config = dict(
    n_experts=32,
    d_expert=128,
    moe_layers=[1, 3, 5, 7, 9, 11, 13, 15, 17, 19],
    n_kv_head=8,
    norm='layernorm',
    init_std_qkv=0.0277,
)
Below are experts of layer 13 (counted from 0) of a mixture-of-experts language model. Rows are named router (the router's row for the expert), down (a neuron's output weights, with its number) and show model dimensions 0-127. Each number is 128 + 32 x the weight over its row's rms, rounded and kept within 0 to 255. Numbers have three digits each.
After each expert's rows: a language model's description of what the expert responds to. This comes from a sample of Wikipedia text that the model never trained on.

# expert 21
router:116190090110079146128164126178128103093151148178130121149117082169161130111169158086110146103065162126133091134105112176139126188139113133109109125106130151084183110133164052115118115112181165191107093103121083085166104164092104122140114130083160105132129189127139138067153185099166165107068153111144180102149110091152147055145149092091128101160116208135182144125152121135130147101093
down1:140116150180068099144122127129197128149095126136152095151094117160108156141114116084076131105118120142119104170121086134116132117136166103125160133129131107180116124058085077093141158085106169120194143147126076096131062118115193191142152118104151128162119156128178158138141153097109149162132073138093058135129171091075119149111136111100147222169140089124133144191211102161134126151084
Name tails in tables. Word-final pieces of short names and words, often capitalised, in tables and lists, such as Bf 109, Van Zandt, B-o Outlaw, Qiu D-ang.

# expert 29
router:069168170139076124087123113133122151102110112091150155115125129210134070114169133111165131185151096140106084074074098171115136182110073175163132162186123187152139139150084124133153149117155104091097121153116104160147132037124146126131174144099134158166128107174129119093129192106166185087104115087165063169192133134084134094101119128160106157099133128118110112165178153133121130099111
down1:055167119069109109136214189128111126131152194113133093110133080162169151145116160131127087150130161157085178118154054087145100098107170125105110144111127151135154111141145158109053184094078132146130158143137085217142139144118104110154138094153109165104165083159087166104138106125168128099106173156112132094092111089136080146152101071126145136129102163117168090155156170114161084098148
Prepositions and conjunctions. Connecting words in running prose, mainly of, and, to, with, for, by, usually followed by the, a, his or their.

# expert 12
router:108131095106132147163133126154119150096112144139149178114153117118114189153105079123159164109177140100099140119144121085152126101081162179137149143118142135204114118083079102184109113070181110064181066124103154114125145162147110140184056188155124151068134114220079143134130139157102125164185090135078154132082103098158112171079137167136106140152080113142128084152131086158131125102146
down5:128162080134104138163122130128117086127149118125129087174102200150182122111130122083146118107131120151107147136091098138189095047197093145126131138133108105149068103143141050119100116138147114138154105139174158153125107134136143119104125101171057157159142118078148064126124147081114078125111157138152178178104125101171113210174162084180046176116152151172124110133120113115147062132138
Taxonomy and chemistry. Line breaks, list dashes and Greek/Latin name pieces in taxonomic infoboxes and chemical terms, such as Hypoptop-om-atinae, mycophen-ol-ate, Synon-ym-s.

# expert 14
router:114052133121078095130132132135104149090129109168087189110136101073121122140100141150116132139140169104178141106110118112179157136173136062194118107155146164143123113138112103142114083092123131139158164106141179102144144081051138109094148084147153153130081084171133105099095097105125207103097067130183138146167136148150105175107159190082082133109198095118150161133085121159172139167176
down1:150128161113164146126158137115127162135133114125133125177123082079118077151084104107101135070125128095106114171074178136130077130161053116127108146097154092205113129142149094092189158069147097166102153130181090164160136099143177091101111190093118140149165046122096146122125137150124094160096137180128122152123104137121194099112108159166157074181110085150139157062116117089154156153164
Table rows, infobox fields. Table row pipes, separator rows, list dashes at line starts, and infobox field names such as Stages, Pages, Coordinates, Website.

# expert 31
router:106162090085188193156167082156153164115116088109089144179122113132136176055187155145139074076105098126105093117113148119142105204105068148090128123113147140092134140098118098137124142112144117121160149101192118139104130113132144085095072133105155137126190165123109097172162061121161057085105177143112149120151118127151124184100109119105113138108170195135135076127054126114104114166136
down5:134077099092055170187188119137101143154095181202141178099160113161141160166081110121108100098127159141168128121206060152188094120105176135110168099088126111089120096171145116127134130149097139104117143147151128150131191068110112162167106085088099159135116157114128141099140105157112085141171128114109168055066140103114093092151143122116095163140165128137122114184133111107068142116148
Place and team name endings. Last word or piece of multiword proper names, mostly places and teams, such as Port-land, New York, United States, County, City.

# expert 7
router:102084134108149103192129102086116159151088097102141117120108144116062117176115068156099157128190103102092123147157169082075177121120156111129167118125089091200076098179102160159130154105132151124088176137107172164150108135204143129098113181134148179137131107105138107187111114071057122130102094121166055167077106124103105180177100117080088125137114113112127113125103141140123097116153
down3:186095105213138064161125140142126094098132124143126080087166170105148138058122142173135164103122113154130076121068138175131157121123115166135166203085127152127177152089114132118099107141133134085140157131088076177101199118119165148125117123117112061118104095088101081130127154094123109175181139129127201171120176128127087139119104149130170130091175122119087131081062167144114164125113
Word-internal Latinate pieces. Middle pieces of longer Latinate words after prefixes like con-, ex-, acc-, such as acc-ess, acqu-is-ition, respec-t-fully, plus "See also" and section marks.

# expert 18
router:071096129137152103153112098086163133102113149087119084103145155113074132110073121100126118083179103126146128162186172114101136067142171116142163125164060155253109115161111135141079135180110103107125117174140152195139175129151141111135153089143146114115155098144159117149144070087072089134129086117150146152150097116106122087180143048124159091146107100129100119097145174107131148133178
down1:090074098124147120128188153146162161118115086133132117149100180157125126067086114129186149088124143147150103145065125156101128174098155107161147189090086118118103135127177170089132164123107068116120177096107092141089081085128133141084117134137113139140095114169148115074125087139105097131124105157080180107090077134157148163177158142108188153144170187083105162077174174161192116138089
Latinate prefixes. Prefix or early pieces of Latin-derived words, such as ex, con, inter, dec, rec, as in sus-pec-ts, Cor-rec-t, elec-trophysiology.

# expert 3
router:143105125145071087071126146165092194147061096108168073188091177153124133086118102091126130136105130088161150114116098124117197151149128148146145124159118094075157114144075144101187110170117135095116140187206137135153112104198141137157134106131129141148100129078090113145170138084147132094099065117188103114170165037138137119122133166125090093126166148127141128133118147070117128176120
down17:110127080117106122116150079109137148126139148152119128191142115080064155159135166115137112096197140117129140149082119085076111121072111144151174133129124088137181120177098125131102159160194143096151078107084148128153208072157165124135145132101057155133156121135096108074143150153081163125153104167202118154105168081060155189125093096149102130111096161120114148164088141105155135073158
Common nouns and verbs. Whole common nouns and light verbs after articles or "to", such as order in "in order to", part, make, record, role.

# expert 2
router:139175109120184170126112083180069132161210122158111108162158113068185099093180156130119124135122115150135196133148174134154057094158152144085119113127065097146135127085152135115169092070108114147109082131112130115084134179077120129130076120131147090113123117099156169088105121160107132144128092182135117101076170193120131169097061182165151129153088178142112136138122140113125076143129
down1:151090156122193163174065156109124118092076099170108152105113175089094149162088174131194090049151116110157105131128150099094114140043125120119148185149162150115093101148054128140123127063125106129178123107172081158130145134112090164128153122135097089148111135092128069107136141142087109177164104131101126147151153074132114100131176139130099176110147131174158122143134154147150205186135
South Asian/Islamic name pieces. Word pieces inside South Asian, Arabic and Turkic names and places, such as Prak-ash, Muhamm-ad, Pakist, Raj, Kh.

# expert 1
router:138144178123194102153136097087164096154135168094144083159118098107082142186079103102168106171147130125196112172192124142138137091046133135135163080106118155193123127108126136085118122165068114101135167131114136183074170144086125129130204115132092121130097104161129088166078163169077097149137168086118146130146119166147171094106140058135175122118142145135068135085126142124124154100117
down2:073108118131106128163130079097155162129119098087133110107181159155101126057133132147107118128129137101145087055167113111158112114082133059093130153088137122096154121074145105142149172150136123171147110169094146122105132174136178118064118177145155098149150131172138090126196162183116066140172169096143047130092103150102110184130137112144115148094112098131224169148188142100095131147119
Word-initial consonant pieces. First piece of a word split into pieces, mostly a starting consonant cluster after the or a, such as Sp(eaker), sp(ace), Ch, Br.

# expert 4
router:141149158105121114182116148048155092166116093184126107109069161158135079135171174191068127111144140147139123125119131139078165120145089081136107103116132093193122100144104121070114083193108151159121101122102175104141112158113102166107149098108125100160159125069133141142109128092103101138071161120135102167155126170162144113202178111139097106142125104140110167086112053092094120178200
down1:117089181152086136126131130167105125153149155086127115156110129144162135083187081095067107095115115088163147147131149179137155143118108145121122055089133114155164088136103095161134114044157127191111148131104121130103114116203149079148156096099153150143089158148092093153067059060136114140165143092149122160121186175122129157154147094173110142200071153168093132159138110097113109171137
Mid-word pieces and dashes. Second pieces of words after an opening piece, such as Spr-ou-le, t-ou-chdown, l-u-xury, plus dashes in score ranges and sports nouns like season, school, round.

# expert 25
router:131054116098155144153074149095159093150096108164124173103141159130173109109119145158088128136198104155083115052178094129138139106139171141081139168104197140173121116089136186152092196148099124130094116115110156097154109124075095119159083114079093138121172145057095153155101126124116146143186123132138176130071153201128135114108107116137160171147150125131118129128074160140055093115157
down2:156203158177152158079150141102131148123135121081107132145107112155119187153116078107094075136137185117086112109196133096168135123164077126113164064070073066081095135164141134120133096127114162153160112115122132138191170155148135164182117146127114115154118144122116090133129118116075067117142138090142154145143172104139117190061195101097111126093129142150103102133149143155114182042137
Digits and word endings. Final digits in years and times (198-6, 21:36), ordinal suffixes nd, rd, th, commas, and last letters of words such as sli-p, weir-d.

# expert 23
router:138123162120048079176101113043144183153107112093111084117141138097160097130139114130117089166097141157177080178119090096089150112117171107191151060131166068192155126158099175131142120144185186139095143124105115171131122172163092116146173155129080132142127137108110139100102138150127099168164140106157031161152117135130150071137138128173117109142103128146111154114138085078142108095105
down0:123126150120172161124056177160145145150190161094122100140158132126126112138079135084123067114140126130128107115129130116131158103141114132186180177102099139083217146106111114092084077112129159123116179122168156144171084182097111072071069123203122110139093193088071143101092125116119113119185094144160119115179092141080117142106115171148129138157135140121132133171136137101133069077170
Common words mid-prose. Common English function words and word beginnings in running prose after to, was, a, such as not, However, be-gun, so-on, less.

# expert 5
router:170158166098091142100098129146173102108151163177144109083069055157117079117120078157163132140105172149086161153114182065143110150105133120171127143122101093167117139120156113116128175094101142178117177119110126108100142116182181134183165172155029155153107102097141102170081153135121118146076097125085137094138095090148142170147126146091176134106206135116165133136104098102096146099161
down1:061097199066136100113126167121111136197136141058157138111148157112127127127094156088099202099148158165109124147125152168119107173098127137142104130109180095175105133122183126137120183093173160155188176151133106142125121129152108093152129143125073178108117132086186094101071154095126126128083145142110203098125151043158108126096104094160120122114127093182097113105152101115122090151176
Table cells, music credits. Pipe separators and header words in tables, especially chart, certification and election tables (Votes, Candidate, Title), plus album and instrument words.

# expert 0
router:105118130110156124108124166141147083129053108074135167092100177149117128144105145149111128159112084140156150092154141118093143197134135130091167132151114167058130106110156170071143103147137170105123176140246110145202081126200127128180119159125097172119182107159143093163180124139128168119149099140151140107106154112108090135145129065083127146077115115125179123139163087107137164082091
down0:169134187153063100136170071115102126140152149112134081143115084099101127148172122109148128156172092137104059096085063120106170132084162124140155111088179176134165100154140146136126182143204087132076117164050168110169140104101095101137115133113135170120089141104117099128088116111114154105156108163128169146052165110135148202184165107114145122155083140113139129127140140078136171111174
Adjective word endings. Final suffix pieces that complete adjectives or short words, such as chron-ic, diffic-ult, ide-al, perman-ent, Sloven-ian, tend to precede nouns.

# expert 20
router:129089100099134135162172151126076130146092093145108136139080218068141125120135091193131097109176127138070064102086141089153095068132101159121170152141151138186141127171092122179179114178118123075075174082136039113145102151145140148103137135138164124149131135127128123131144101096097123165110085185151085159117090116153161112130164139116128169169139109133100093078109162115182083114161
down1:113104114116105137159140089123100141155078138163100099149083096102112109187082133146092172166087095110162117159122149187127116127157127049156141151084114176122205162077122145102186162134143167131170132147119130095104169127170135109212106065121119186124159149146142096063108099101186100118095089145118107120089166105121168079097080124122177133191136089164169102134103129111126139155162
Noun-final stems. Middle and final pieces of common English nouns before punctuation, such as pat-ter-n, dict-ator, career, season, film, empire.

# expert 15
router:162109103195112110116086150109117113141204146170121172095162058096172162136118139112137143095086119061132171109099122117180148162128160175145098136099152114163056097114067115141092118097114142141184078071115147167101166110083112149083072169164192109135119099155082120120130122106086190064154094120110159138135170140161143164108102181123145140173133124126103105120138156126188130114144
down0:100144133129184097152127126188086148154146113129122143129127175186154151116091086088103134191115165173110114169083124134091127110143139098085145114136132169140160164124125126172175105126153126105095132193155083100106120130143099207126067187136165122086106151128166066157143118181048073123163071116088111146130096124087096152133170102137075144103087115208128144095107174103129141145162
Infobox and coordinate punctuation. Colons, periods, degree/minute marks and superscripts in infobox fields, coordinates and tables, such as "Website:", 40°43′58″N, km^{2}.

# expert 16
router:161173087124090130154139143123131131092174161160141120165184107137114165069153150088123161136115139159065098117149072078193114142087116129191138100083135106103172108086114080139104136134157134169191091097107107155110135163082123160138090120140129115101096153074112118119111159201146123134116095128095217125163186100154121136053104122153166139083083165130125086115136141137142140161052
down1:177090136147138176101141158117126154095134121132160153056104129134150090122145157122085173139124143082085119131093174121130153129141122189160129109139137132097105102187121186112106051133137157136099167138096167099106117141096143191095122152136100113116165113098131114131137153155168086176110121148110084105078091148102148174127039173077166152151122068148118212182078098149067174160150
Table bars, word-final pieces. Table cell separators in numeric tables, plus short word-final pieces closing names and words, such as Os-lo, Ci-ro, tap-e, ft.

# expert 30
router:068102156122138098090081194140142188160080159109132132185106188182076132143183118172151129121168106132112167091094147166092122160156100098158142153180135147092142100177102157071158102124122105114153206137135113114164098057141142144132123085114156164144111140087121105126188102102181120076108151122140063130099144136081120135155130166188110149081171096122159124154097147121095151120084
down9:126141165149127121126105136132113162143149174153152131125127107111146165076128131079157178087113178127113089155085069173112115136089128173162129163139187109084154111079119071084175164126174160079134134153098129199152138124099184106089089054151125171085105093130079185114140165095144088109131128161145120112126137080163143142142100075158165156087134093094151118104104122049183111158172
Prepositions after verbs. Prepositions and verb endings in career or event narrative, such as in, on, into, during, begin, moved, joined, released.

# expert 28
router:118117166113158139109124176174108142161201135138114128114166103085144137092176200126171140099128133112142155158089081154162110081092144140161111166074140062088152114150167101125097161128107074072166155089083173102107180082130168163064113159079143108089142107092053150117113134140142108116138154091149085144107158116167102159087126113121152095083100151129159186122154117137089084176169
down10:099145132096086120139096171126097071159130147149147093112082184132162087120126100112147063108131187121146167123134107123106127061167153142125113124145110134104176073177148096154085069141121181108132118168187141077108203155088123121196146121122116107101161114092167049219120185109155109136164109101138137154141145113102127116114088074178098180121128109132163155146118142142179133095119
Sports table separators. Table bars and punctuation following person or team names in sports results tables, such as boxing records, goal lists and race standings.

# expert 8
router:121087099088177136078132121176130113116108100106117123154133146104112168093144183143113120056124122133065158110094197129171132218106112156101105163139104178093145089114165092124122138139101105174124134115226133075151085110107158124095125094090169110140170161127188119167159148116099129049103104131169164083161178123125095142179144134109153130112170166122134070136107116153100137163090
down32:081132143134180129146129118144127124121119139102127164130128150097202111155136113147068145137120161134109128135077156139124104160105152147116128100080231093106164139076107050112133135126134112122158084095076131085103139073152152138095173172135135114112137121141102187160055127093139120145094132171072193101152141188086090149082189102129166139123101165120155117098069107169197104102096
Word-final suffixes, sports names. Word endings with a trailing space that complete a word, such as -ing, -s, -ation, plus sports and competition words like United, Cup, League.

# expert 27
router:145159095125066138133139146184096120128161124130179083133147093189161136106129174127118121134044152106167155141107114193104170156172144137080162139132145126062140120114165145127104152157156165149148159117127103074118097077169080097157133136143090172125123166102097152060198148132144124108142167139154103068091154099153131127127109137111176125114100183124193196193170083136140154082138
down1:094129171155128099102138101129111169102176172072114086137134163152079076125123091099129124090173151165125125169073147228125157109156103104149174148088127168090159070128137163123068051072132155146138131124192135038153122121147133117153059130118161119146076118141108184124104133172152128150185124104099111088129120162112152131121102132176154159108155116117076167123121114144081123106127
Quotes, pronouns, first names. Quotation marks, pronouns and first names, plus pieces inside quoted song and episode titles, such as "I found", David, You Don't.